Weights of a small mixture-of-experts language model, trained from scratch on English Wikipedia.
Training: a variant of Muon for the experts, 430M tokens, 3282 steps.
Below are experts of layer 7 (counted from 0) of a mixture-of-experts language model. Rows are named router (the router's row for the expert), gate (a neuron's input weights, with its number), up (a neuron's input weights, with its number), down (a neuron's output weights, with its number) and show model dimensions 0-95. Each number is 128 + 24 x the weight over its row's rms, rounded and kept within 0 to 255. Numbers have three digits each.
Before each expert's rows: a language model's description of what the expert responds to. This comes from a sample of Wikipedia text that the model never trained on.

# expert 42
Auxiliaries and relatives. Verbs and linking words after a subject or clause, such as has, had, is, are, which, who, that, often followed by been.
router:099097151105105107114152101156103145153106122153154133146151102105153098102151103104156099148156103101147152155147102151155153136153150103116105102121160101151104154107100154104151106149102154105109098103102123101154099154154152149099104152102104121150156102106104158110103154157099144106
gate1:127099121142131144095125089115121125137105099137155132147159119096147137116174129117113105095148117121111172134146150181113157170134146083124108140119153104175081154142115144115119087173098115084135120132075126166157087144114127146097111117127131110167125103137149079117138156135125139122
up1:106146153117113131133153133141118147114103128091120081079124128109122130155146124126147141147099131154079140116103098117107146164117119166042105143158119132121140145108132146175093185122094101091123131139145142119094098135120142109134145150138111151119192166130140148124108146140132100139
down1:142142131123109107118151131115100134123131143116121123110137120111103132115153166179127083123107164076105149087122101109181102138136209133154136139120180137166153117117109138141137128132129152155143163119140167104105139142144142159104139157156127157115139123135103073117116114092127107171

# expert 54
Abstract noun suffixes. Word-final suffixes of abstract nouns and place names, like ation, ption, ism, ity, ia in Colombia, and New before state names.
router:102097150108105107115152102155102151153108116152151140152146103104153096104150102103155099147156099100144153155153103152152151134156149100117108100116160103152110156108103153104154103149103151108107098102104137100153102148157150148099105152102104118153155102103102156106103153158101144105
gate4:110130091132109137174156133139092126158105121113166099120104126094140111144141078126133125098151139143093113133111098195151137155127114122131140128130116169131111125103122151118167081153162098148160151109117103098157145110180143148144137138119130133175114083171103162127108157117109141121
up4:131161157130159119143130142124119161136107126126135156120189124131145128141117173122118100119137133102134098175146154117114139150133123138181150119092149078114094115155126115152153136107157082149140106153180155146138096135062141122118113150081110080135116149113154142111155140153112098126
down4:114121105101123120124174167177144118153125091155122121138140148132107123122115108049101118151118143099095098113150104096151147128119106130128125116148121146101150115159095152116136155168173148137125113089094094121129106117122133115099097124118157131145104177145183097104162152140128133105

# expert 24
Paragraph and heading breaks. Sentence-ending periods, blank lines and == heading markers, where text moves to a new paragraph, section or table row.
router:114089169123122120111130118147114136134083161167132156120118131090153110135147129129172114112192129115120146117191125152189129152126152099094122106083128103117089145138118152121140125158075160125110112091115134105132052133139130123123105131126093109142139138122106131131114151138118137123
gate1:128133100131151127129121111121138108143152138133133160124139127104139149137190149143149101155110141105139168109126108111147116147113113151216149142143109119120101162138113188154131139121169172127149142126170183106166119112136154157149096146140128180142124136133138129117139136115151143076
up1:157119142137139098146096129147125106080127139152121112119169106117151141131185172152124097162068095134147157129156129077163129160118120090139142125113132135158088111136141118141082147133135168092113140131141102132124101108159102149114116130100102152144139146135144120105146157108164119178
down1:129124110145142150171098153114112130075157132139130118140173116135092137140124129139128144104110141133153121091142081121107125107134134114085164163158121109153092103103134091091042114128158137127156127124101126135143121147137108126131128129088114070117105118144141165174128124113140172138

# expert 25
Sentence and section ends. Closing tokens of sentences and headings, such as a period, closing quote-period, ) or ==, that precede a new sentence or section.
router:097097153106108106116151105152103147156106126152149132148146104103153096103152102105154097146158099101144153152156102152155154136152152103117107099113158104149109155106101153105152104151101152108104096103103131096153099150155150149100103152102105119155159104104103155110102151160102141105
gate6:114169135114139155108099134164105136149133096147103192153116111154116131083122119104153140140154148119177117139137111171153112146108161124100111140062125118104137126075096161130137112159128119111139118097130138125134100151138152142140117142125153110119170143115090115091136169171128166110
up6:091124142139128129072115151155120145111154137101112165126135145085120130125165132145095144110134129152075133113136110136147121129130141118112080128093128134127117098099173159171149121136159138151146154118121190069104130141128141134134145116131056070098129141106126141114130137120118148162
down6:120092183134158110122171131122159149162092134118133111100138112140096131157122122101136099157095162115166143145138085147177169127170143120140131157084108140132143130104134127088104125142150143122126123178095138142134111111137145134091150174143121121096170130085111108155107136139118115163

# expert 5
Table cells and statistics. Table column separators and words closing a phrase before a number or preposition, such as Day 1, No. 7, box office, held.
router:102098153104107106110153104153104147152106117152154142146149102103154097105152104102153101142156102100148155154148101153154151133158153102116107102127159099152106158110102155103152106151103153108107099105101140100156101152154154149100103152100102121153155102105102156113106153159101144108
gate1:100125111144142116126145121148106129103088074133152132159153122167112137139119159127144121093139119089123134132146135171128135138141116092165097101115152114088164127082122149111132144128133148147133132074101139152115122116130139148083141120121103136167191090107049121156107123136145141139
up1:113127136133149083108150121122131134111128068107128132125156119129113145181167133162136148121113126117130149152124091125107128089127164125147122120098109134108142164118149142142119161115182129160164134088125133140134177132114155139091151106139107158181196095138104128171129115155160120145
down1:168125124065152096124089165099147130127176129156109113189103135120127142116146150181111122176117124111125136155131107154138150129149135114119125122133163124180121111126144132105136117128104103154106127198111109099097167105123123127073105138116098128150109134146126139149123148120109110099

# expert 10
Name and institution pieces. Capitalized pieces inside proper names of organizations, places and events, often table or infobox entries, such as Men's, Cycling, School, Road, River.
router:101100154104106107114151101154103146155109118154156140152150101104154097100151107102154100148158100100144148156148102151155152127153153102122104100118158101150113155113102153103152101148104152104105098102101140102155102149157154149103103153101102120150157102102106158114108155158101144109
gate1:086113133095156139115163123134157152125141109123181081151129125114142118110149133140123094115118117121114126131148151168134176142114141086097111092080160118181111129099127155080122140149130112134133148137141130152164102160110109138134138180098113123138171148136111150061120128162113143133
up1:152121155120141135081161101108154147160087142146122116113119139143105102122135102126107159130134139156096119160123129138095138132127105137136162121129104073117150137150117159159151097114166167137135125148129180114137138135133129105125106141154077099103174138127103130130089075141125121051
down1:088149165105137128119130158138117139100160099134103152083165162092144148128182086118094134120127125144136141091121147133150113119105121149123140143170154166138111098126104139114163066112145150120138147128123129167125143122135144106116191167142102137157135126168121123119098166141108168119

# expert 17
Line breaks in structure. Line breaks ending table rows, list items and infobox fields, plus section heading markers and taxonomy fields like Phylum, Clade.
router:131094141126126118146134124125127139132116148138132125130128134101162095103138127127133120116172124123137135130162124144147124137124197093097081107121142117120070128091105140117125123130107136107094107074117149044126090129159130126091109127129103134150142122127087147128113160171118142057
gate1:148150120125111149150133121148115113108130136155105062124163138126096146102138093119160103121119131118087125136145158129144116100112137125084072144118113129116230121099127127110110118124132070124114128179122105101156150096147091116103145126141119106150113116117129124091140120123133095114
up1:113124109087136164118111151133139135134116117080112168132127128134151125142103087124111130128118113080146151139099139166114155105128120174098184127086152126121193111189135122113136116141121175161145151132133135088126138130139127111114122105103149094120101134132160115075089166126111111132
down1:124150146129185144127099104169125147110135110163134111161140136156130127119103101146088140140133141144123146111132152111139151156122128158129113115136082141143111133064118138117115115096143055140142094133066106131151114129159103125118129189148141168107114106140109182170126122117129125132

# expert 51
Dates and numbers. Years, days and numbers in dates, birth–death ranges and sports tables, such as 200, 196, 13 June, Oct.
router:102098150106104107110152104156103147155106121154154149149149101106156098102152106102156100151156099101147151153147100153152151140156153101121110101119160101151114157108101153107151102153103154106111098102103144099153104150154152149099101152101106117151152103102103156117108154158099141111
gate5:105115131118113142153129101149108158136111120111092136097167130123073117125120110102157123146158117147144122118111111105140114141140114114144113115141151109109098140092089117075125129161099142151141148086126134107141116165124120164121110181113123130169120048053147156145122108111125113120
up5:113112094129125101156131129141151129121157133155142125152103154149163111151153106107174138111127145082085102134156131170127129073139139141119107122119106122149112134162148109131152171133183120117127147147146083135090158159140118107138078109160105123111147172181108149131107153139115127088
down5:101115135117133117132128118117142169132134097112136117161120177146151137140116115150133101109128156162116093121151130116129161164137153130106100122095171081123104161131146082113151138159117107071087151114124109137105151107115097122142149135090170126112126120098154062159112099096125152093

# expert 13
Table cell separators. Pipe separators and year or number openers inside wiki tables of results and statistics, such as |, 182(4), 199, compos(er).
router:106099152105106107114153103154104149157102126155149144146145100108155096100152106103151100149156100102142154157153103156152150143155153100115106098118159101149112155110101149104150105151102155106110095101103138097155099153155152147099104152101108112153151104103104157123104153160100143111
gate1:138129179135141144134132088164087133108164161123161104124158123150111137112155113133144100147130104186154146114190168150147140148148146087142119135134133147118100103154101150086121171192081100092109107155106124119141127133125115118111131165141129122138097117137113118116095139139133151127
up1:148110113075157082171147118110120147102124114149175111155116129138139156167137153106102160181115156158171143110140109165134103149127121141096156130138122122101145170166128137113116153143140148099119118135141139161165113139118142142150139130177116154161158087105114126085094147145126142145
down1:143134075134139130111116155101110117147134096097143111192083128148127131158148134144100176136111118145132143131119122113093146132123107129153080121142068081159123115133147161145127160118110148154115137182123128103151081124139123132126136126151107120109112126078191130171120139127112138105

# expert 59
Numbers and prefixes. Year prefixes like 198, 202, decimal points in statistics, articles after is or was, and prefixes like in-, un-, re-.
router:103099152104103104110151103154104149154104119154156143149146102104154098103152103103154102148155100098143150154152102151154150145154153098118108099119156103150109155106101153107152102149101153104111098102103138098152100151155152144101104154100105119153160103103105155112106155156101140112
gate0:137138083108131109128139140131099117146119083114137090122097119149175093148156147127122105150143154110183160112122108173141155129120158086149126112145151136165126133130113105118133094178146161135137113127089183117174133103152132130121143103150083120147136156124125139093104129111118134070
up0:135133109148131145128120130126088137124111105108117082098141108153105121137117123158129166132160127154119150116131109147120104103131123151152128144168118104134094137186136134175109124143103126141132132121065070133127133113138087101154121076162128099167122120108123108131059153152128108074
down0:107092165103121110119156163137124147119161141119158086119133121107062094085133131157095149109113112106111127131139107130154122157139126126100121160142126101101104087119085115142136106142132164157135144111117076100118108133149110182158151087135146123116114090156109143102144119136139114075

# expert 12
Name and word fragments. Word-initial or mid-word pieces of surnames and words in lists and tables, like Mc, Wi-eg-, Leg, Cav, and table pipes.
router:105098153104103106113152103155103147156105124153153139149145102105154100101152103103157101145158100100146154155151101150154154136155150100124107101122160101150110157114102152105150105150106153104107097102102131098152102149155152149100104155099104112153161104103104155122102155159101142108
gate0:126154151114114136091152093120121102127120131194162162161152124118133089139123111084112130155118109131168115228104115144112123139138130121136121114105090120162119161132138113158143094123110109106116098112111104108121132123134140130103103143122112133157162131134128200096128122126137149150
up0:135153162139134123117132161149093134128121111126076075124182111099134126129145159118112076148145129106135122141126185107115131141112150119142101147050141138158104141154105116142160101130138132117117164125115088135109130092123064125131121129108147135129071113124136135170121146140145146106
down0:138143104141115167147120103127101131087144093163099086138193130119166112138168149117160107114164130152113127074119149141141167168086110150107111122161108065129136123146122122123121144122150159096126148134101127129165098149122128121129149147141125098120125135155150109094148146174150104129

# expert 7
Word-initial consonant clusters. Opening pieces of multi-piece words, often consonant clusters or place names after the or of, such as thr(one), Egyp(t), Dr(ums), Pakist(an).
router:103098153106106110111151100154103147155102123153154137150149100106154097102151102103154098149158102099141153155153103154152151129154151101119106099115158102152109156107101152104148105152105151105106098101104141101153099152155149145101104153099102122153157103104104157115106153158099142109
gate0:108118126156144135179127146129152118130091066154121109169131110113195125136147114146112061150136123114100121161148135114125128080149153104129124151164105119126131104107079153103148116183119160105077110123140127123150135126155139130133123154137091105158148132122130130082126125112138121100
up0:160116128072118119127150099122120143091161128121147151143156105129100103113139089102122180094121120147167150133136091147110126144133115122126164099125143107121105137136124109156115148097128126140211115084103138112121133129134141110116094076110146149125131116108125124196125129147105141182
down0:148157097115130155154117083110106149133137091104113106120117150106124130124128124122127179153099127104102136155144164121075095137148139110170141122113109084135155161136192119121136112087124129112152135098165113165125127139107151156135146109126151103148136123171138115078121145141192120109

# expert 57
Plural nouns in sports. Last pieces of nouns, often plural, before punctuation, mainly in sports and table contexts, such as semi-finals, side, Braves.
router:102096151108105105117152103156103146153108122155156138148149100105156097101152103103155098148159101100145154154147100154156150138155152101121106100120158101150113156110100153105153104151104154104111098104103133101155103153153154145101102151100102117154153104103102158111106152158101140107
gate0:158138139131127157153133119138130130147127160102118122157094137127135105121093149155208142128143105130137159169130138125112133106154149100159097099138146110149168117066120155106145115139137165131082108112133151121122135158135133135150153099142093141111175078095165160130121148111154100099
up0:147121126143133126121097101132150124115095168144114137156093108124151108139135095123119118114109142078150126098171133155112092103125101117098125131152120167140187138102119113143086107138100091126134155126142108122147139123116128128154079142133132156131154176106120122041163123150143085151
down0:131110132137089167128111117163144137141136140119078146157140150127083140103171136100119132145082113126121138168112131123092181109135153132133134116148120105088188096141126114143152132110109125172155126101154157145128066136126085169144093135157129137107121167136131148151130101110127095118

# expert 9
Word-final pieces. Closing pieces of multi-piece common words, often before of or and, such as fum-ble, kne-e, spraw-ling, percep-tive.
router:113120125119145083121161112144122155136125160134130088154176114112121120136137108113132111166146080117158167148160109140125182113131137124144119120086155107121092134061119158097194136126141160110129130130136143091141111140133161124120120164113118162158150109106116131078120123163096117131
gate4:126132104103135127079108119212151123126155132136134155099145093103124111145124126147136116103117078106131147154127092145092095114091122138148105102105170072136110159164129145175166154121119121127140132142164131090126109150133098139109125158127124182125101122160132133144147120108137110124
up4:137125131141133145051133128172146120088141097143115092078097116102136097142109103131119117104129097123133152144101121109071121140104138131113116103051149109113124154164134147138133133099100105138135126126136150174142120109135121139130103164107147139119144129142140106192095127105139125164
down4:118129122145142132143170109154162104107140106111099117142183134135143145122108132119126121088163141141087130164103112145133114097166133170119112106143146109136156129146131108138152134126097124155172118074117121176153155162142090090146133156160124114119133108145096166130094172112145131185

# expert 3
Verbs after auxiliaries. Verbs, auxiliaries and infinitive "to" inside verb phrases, such as would, had, took, the t of don't, mainly in narrative prose.
router:061128149122136118115133114133125124136135120188151139140193099096119120136127113118137108141161117106132135151151140131131175155140142125086119122141153116148094152112130135111121150134135205110141125085122118090139096133134138158098140131074123104137175131098114134077099145159114110125
gate1:127129121121108169166134114108125148119110132130111100122133105119122134134132147095140120165122107109108148107132139116083122156117104140132129118079117096110076131138118135120146108118166127136175154155166217115149124110128150124126081103118112092162095147063156123085115095134122122126
up1:131138115117111135132143120112154160134173121188138136110138105155137175135135068139139105118131117111169123120153153116097083165153131135121155132131113120156089139113113089149099131128128127128113112149122108111066098081112115177090122129113162120090147133081133153123157128142118087151
down1:137172117143120115138126152130092110139125136121113099113121138119119132117138105134152137099159146139155124106106121127133099096085108167145096145150158142149144085092128158147126124116093117138115191136111139121114156185170134134137120063126143161114134064185105162110117127134117105101